From a checkpoint of a small mixture-of-experts model trained on Wikipedia.
Experts: 16 experts in each of 14 layers, 480 SwiGLU neurons an expert, 1 pick a token.
Below are experts of layer 9 (counted from 0) of a mixture-of-experts language model. Rows are named router (the router's row for the expert), gate (a neuron's input weights, with its number), up (a neuron's input weights, with its number) and show model dimensions 0-95. Each number is 128 + 24 x the weight over its row's rms, rounded and kept within 0 to 255. Numbers have three digits each.
After each expert's rows: "mostly gets" lists some tokens that are sent to it at least half of the time. This comes from a sample of Wikipedia text that the model never trained on.

# expert 8
router:125147123146144099139101168130134120118164121107110120138097113133132162141122107105113139104103110098170119106122109114096105071147153142119109179143085122098140154148144149128134144119133087117168125145105126182124110159170158145141136117130157117147110158088064157134121173155131113119
gate9:138129129138141181082110116127118143115137122091102126143154148101120119135125107107122099109146134095178069168108131125114150107123132130163127156133144151111144160163105120165116140112126129149185093122143111110168120145126114170106121122128111148119121064136106130074110095131092123128
up9:141112143126108133127107102118144132115124132124178144151126138168151130078115156167149133127157117161070153111133135105132126171127117116095121104109113127153148125118132175077173138120161157095105146120090166112114124108129132108112148105121193133164138165110170125153122145133192137152
mostly gets: "them", "dis", "tick", "string", "car", "water"

# expert 3
router:095112111140140141106096093132132148094109138156118141174141132122130094135100102115137150108153117204109144158081109108163111153145060131101188146121114117130086153127140122121119107110101135160149129148112127140145091095143102144100106118157136095129155103154074101158137134142125155119
gate9:127139129157124104129131168159154156087124076094109122128073128116163142141101136104179128135162126119144134109117131155139148110118117133130167123124124101112132116123102157168191124129116162139111106145136165129198119166150065115130089131149138120125099127138108141118201093128138150124
up9:145146131128108071134129148121154166129144089131119110170101134150152127155118071113099115079141133088144154155132099151102129113147110068104127115168110138072149162150155102121157118122124096148143118152119150120119116114142139149080122159126126177134107141115142118152115084118120116124
mostly gets: "—; ", "atus ", "Guz", "Burns ", "', ", "Johnson "

# expert 4
router:110157081133131119161141122148116142129127098127161090121122073143145135105131136080121147108127121084091130126081152115104117119100106106162109138125110150097113161116147141152098108174168125150152126147086148135129118122127159136128146101118104109092133110097132143118155127129083088112
gate4:120107090138146135090147127167121148122122106113164167096160139129153166092119135139156140135138111153085088096098140162093128107097097152171109107168123143142120132118116142089125146110146104127133115103113169095124102115108156129135139109110130076094127115145125168118130109117083095129
up4:110159146143099151164099129104096111131087123114177114114108124139132092139089099111175122120187141144153158083104138092104159131100112156121126119168123102168135125159112134134149129079106095108139169154122173073130127169148162134121092140137107111145123144133112145144140141104136121155
mostly gets: "Coordinates", "|---|---|---|---|---|", "|---|---|---|---|---|---|", "Clade", "Country", "Phylum"

# expert 15
router:190101133117131164152136152129147119127147137151095170150157094182093099140128127151092129138089122130151092126147182160097173160171078095103131066181134126162155100079089144166155175133128152128118102079134107110164115107101129121146112105105126199106116134122114145120137131178106126155
gate4:078131127130142131114107132110141167101138140164129145133159144129123133141111179071122122155169093146126123156107111081084141160102143133105116108148119131137190117170151176111124118164155101164140155101112108141146112103132151134080111110124131102125130137098150126128131095104092059131
up4:111145115126131103137130162142143111163152138125132065145119108132089143100100126116094120137123138109118084112166129138129118082144160116128131108115153178092134099090139130130163155143111117155094095099130136134148161149038092183123122140169133093113129112144118125120133123126143137134
mostly gets: "during ", "between ", "for ", "including ", "against ", "into "

# expert 7
router:120089123111121121094134135136130117146147107120162121112125120149104106076102152130146128112110146142128129131144122145130092135114118116114106110115168121142156133141084102106128099167127175157107137157091145168089136070150097166096146118080116097116126126132120134122101151104135154150
gate4:130114079149137105103125183126144125123175132151094158119108103134135138120120139098132093147140131130117099141129124096112127123155103120117112111148123122082114127126123164148100112106120145130143173141130160092132108133132114071128104083137116104133144170171137121148113081124146064116
up4:137123142143156094117146116117115112130117125161097113138112100156108143128128138103159167112146121095115097116196142133147127134112095167116120099174119108094130149090148135130075135089107142129164174170151114142151161138147144143115127103176092153129114140144131183115150127088143120105
mostly gets: "In ", "May ", "November ", "January ", "July ", "December "

# expert 5
router:098154171114114133145106132159089128121190127122084130205121154137140092106149144110151155102093097137100119153153127169134146164098117199107165120128118127122116149131094140126104131153097123115107167098167092164112112106122125150109133120137061132123133119134127101121144153135120152108
gate4:129122088160134124136101128122129156140165084117130105139114157112140113123116123150106083128150150082125159155146134161121093139077129108101131123116077131137113116174111136108116139081081125112125169114120105105148156076122135164129148113109131104135128140108117132132166102099111069155
up4:161106167117163159082129131111107142122150120108146143080144139134106140152084088142115145139120106113142159152166117140112125145114118123106173132109136110141063137080155123139099140130108135107159129110159106128133137089122137131105088130136122107144104127118170146096108104161121129100
mostly gets: "when ", "years ", "- ", "because ", "While ", "=== "

# expert 12
router:140125154128152108126164116118097108139134126142121155092111120133147131153142159148143113106098149143128141117100069175121100081198140146117118126098137086121126122177146130140140088118110143156123123127113109137140114133161120145132130122117140118143112173167160109113108121108115136117
gate9:122147108107110158057139089127085097069107115161109097123109114142139122132136152176091136134134116094106103113120169131141090147134129139150091144154111117135133132133112116145121136091113110138126087106124102136143130089152087095137127114121089125142112129141134148134117111132131073150
up9:121099113108127147168129138149159132156123147108164149127128131145099139130137145145169172121116104170084180115128094115098137130103105100134093105152121112067126091102125096123163113149123126170098147133147127164173131112102156179117146143132150118154148137128177173138129157115116163159
mostly gets: "Co", "Jean", "Sch", "Saint", "Al", "Mont"

# expert 14
router:118112116150137107116111140177155148127094146105141093102175148142126115112130110141106096115147151105147135105146116079137158121146158142168135167150067146139126158104155120140081105127148127091163123139115136106129137140159126115162099162151134104100154107119134146071115118109080171132
gate9:124148095095106147145143175145097154130128119129106122131095083136148121190102160152123169147100122136130136085110117102104124155155115076119138130100095147141109175121118143105112125172153135133121133146130148152148139204109118123170144129126123148153110119089142117153142119130110108090
up9:124112151143096143174101105109158099138149126137147101100139121141096122176153100125157107109103152107155137129141129149086130149137102079110088132110121125133126096149133113101109171105136137135091113114115131122097110123133152094129089133120105125157119138158110211123125125101140139132
mostly gets: "Candidate ", "Win ", "(\"", "Loss ", "Sheet ", "ESP "

# expert 9
router:099156097092124113104136147160114092145097132132119166137147095107154182143132129103126130089190145117103118119139091132165123098150134083129113094118104116116131133142155105148118127111133130117083144175169141112097143165106144151151144170149106130128088125139142113182084133113154140131
gate9:136134114085125149121110132093140133155103133134135157144107166113125073151168111125097104125153128138128119100122141120151143149106115145140138139121154117152162107089115144080134098121150108130117121149137179076149113139122106130135117135098149166145151130107110126122145110122133142122
up9:120102129134114093109093127156126174165099132138146121175144099178140096154141142107120112091130132090092148099068114120129149141128114107176132096129127130108163167140114160137092133161124098132169158123101146149168144114108093115106096148126097180137123153116137133131094085171064134153
mostly gets: ",", "located ", "north ", "Avenue ", "SR ", "Creek "

# expert 13
router:145084131099067109147111085128087149110128173103129136096087147115128144104133139128164132150159143118152130156159118138122163104062157133164124142159122141103203117144164122086115156121115134121122163135110120104133140159115089090099128113147144094151149133133144097113179134106108120111
gate4:151145135102124139132126072120108150105065114158099143120133136094140151144155104141122111159116079103149109108088117109161116139106107159107131143127096141142105138115139133092125118159131121137177104094155170158118159185090118147148112099135108133078117140141114093125125145094142087096
up4:124126135114118139096151113130132128130084134166082126121142173098119092143130113153130140154117082143140081183097139097134072163130110144104142144140127169142141118126130126105145166165148090162131096163150129146121110140114109130081045066122119143117129105109129138124128146079161146100
mostly gets: "not ", "his ", "their ", "she ", "they ", "this "

# expert 6
router:122109153142142119094083121149143176147121107101156104156126155104113116114113114097110150164151111163106122154132154069163149102107155094129131131098152149096105079138142149080139107138149100186180089105180127130149140147104145122154112149129118136147114106127156155119099134132168091116
gate9:108117149116092144108119159120124111147169181179141106150135104114135133103136140129115135133160134140166113171100106179095103136102128124154131112114150104140164155133123133128127157180100162116096131141135099139147099117100166104125188150139110185144120170098122170171133153094165113137
up9:144120142120108086103154134138144110131148107103163077115134145125149116139150146104094162137149126148114129167121095101122105145164130110125164127115128101160112130123087186113142126117099137080118146167146123140116120144124119146133104142142174121136109107172096103103176099131123114141
mostly gets: "–", "Animalia", "UEFA ", "career", "until ", "century"

# expert 11
router:095149112140149154146113126107137173162127127166177118118146147119103196128117105160095146090110139139110151110120142118130113119120153127125085141146119135105118140128152138094141118121123114111115154098124127103156172124099138108146140158118122105137105111091136113134155115119201120170
gate9:174085126136158130135154046114101109114151113145127112138172146100127139106121123163128146163098123110087080140143147130133172120150161154146150130141151115123143121108135121108091104123120107133124098086131131138161113120160124097140154161115131133092152126129141109139087085087117108122
up9:167142134151117117127163095115108131131129141101129101163097098119150123144116103132046133098119093114122093151137124122138172128127128108109139130113133140103125142111111108125113160159093151157134077099142144120095132109118138100177133164114131135142162098114144107126158101116139097169
mostly gets: "ō", "iy", "ı", "Sz", "ș", "ан"

# expert 0
router:118126125116169117113164114116179075112094116135129105123121171079188095115128136174160120176169137106125120080112146134143110165124115144139144105115169138192108132183109109128144103115099110086135121134133170137129118127140140130120160103133106126132183128107151117138135118062156121111
gate4:127138117129084102110126145142126111104122126091122140120154106111139115063127150128157078152158120169167124151150140150103171121111131141089136099133133168139102140132175143128142129125126109129154122115108076126104172163144151141114128144075131106125126133143128114166149110157096166162
up4:139162130121094086142131134128139136108150143101102119101143101134176112108114149106168090162142118138118093111109087115125160099094152160119130101144105144151115120156179149126160091113150158161183164142122148122122125161140151145086125169109058099125125112129129124136123122168120145136
mostly gets: "California", "politician", "Mississippi", "York ", "Missouri", "Texas "

# expert 2
router:143109111142128153125113113085128161109150100154119110146163141085108123152151099085137155137158147098125160160117096146116125108105153175170197176113151117155106126091104113137117141112085128099107069139126134110066132118113127096129135127141195094157111140148134145162097104123094157114
gate2:131154129159096104095156154144166137102161148172151152155105130095134124125124166103130120114175130164146119168102133133126120105158126115155136140118110115143140083114144119095151165115077128122128114154129090069166127104127144127140138114132116146114168164122119131120130148183142085156
up2:109144116149120135125144145151142142129143134148131093101116107164157138132103128125094156075119085116158113116147145106157139087117112129107124131094120112123151109127129102117116127159124122131163106132148086085126111106090104099152130126075164152142167167108098105112167144131155115124
mostly gets: "\" ", ") ", "\". ", ".\" ", "\", ", ".) "

# expert 10
router:132136162173093129124152135069134093134126142114136109107087171133130132106128138128159093176124108132176150155136118093145124167103068127100194120096140129150103127146100127155156154087144110142102153098128141119120119138143096143138097131121127167126127116156142137130127074152108130130
gate2:145125208152112141123115109145096133147157092155125090134122116071142125147165147148111099165138148127122156077114120053115168173115134129135164122145138145134110109128178107145105124109133124150164088124160093127107128151097104112172153147140106117120152140053099141137114096122129112105
up2:169107101126132130131179121137124123146139136112129122114153134119162069108115132114113100113137110108114130124124161131146114104154123166156096165157121138129131157088113115150166148117177130123129156141123146101114152102143150149114100159110130083180121109146154128108156131095049115077
mostly gets: "Museum ", "Academy ", "Army ", "Film ", "Institute ", "government "

# expert 1
router:175161121108127141137142090126120109107084136126116113089131129083133147179158105167117099169129143156099154121127116102131119097121177124139111136098167130129098110069142140108123146139183133155106139161123096109139135099096121093092138158163171134148154132173142138141130134152138111091
gate9:155171137117160154156138078148136082143119092102133155133097125145143142115139105168122150120098153097131128172116161145159130137174123141132174132132098132148135199158111136156110115141127125082149121147148114115171146100112131136114110157077169126110133114116152136175121098132149119121
up9:127142125155158109148133104114113136131175136141120127132152090121132182165134137113126145102138147093159158104088159123107113142114140164116142100136163180126143077148170165118130097150105143165160161153170149175125118161103145107120151121124067161138162127134155146123135141122106139123
mostly gets: ").", "\".", "Mc", ".\"", "’", "'"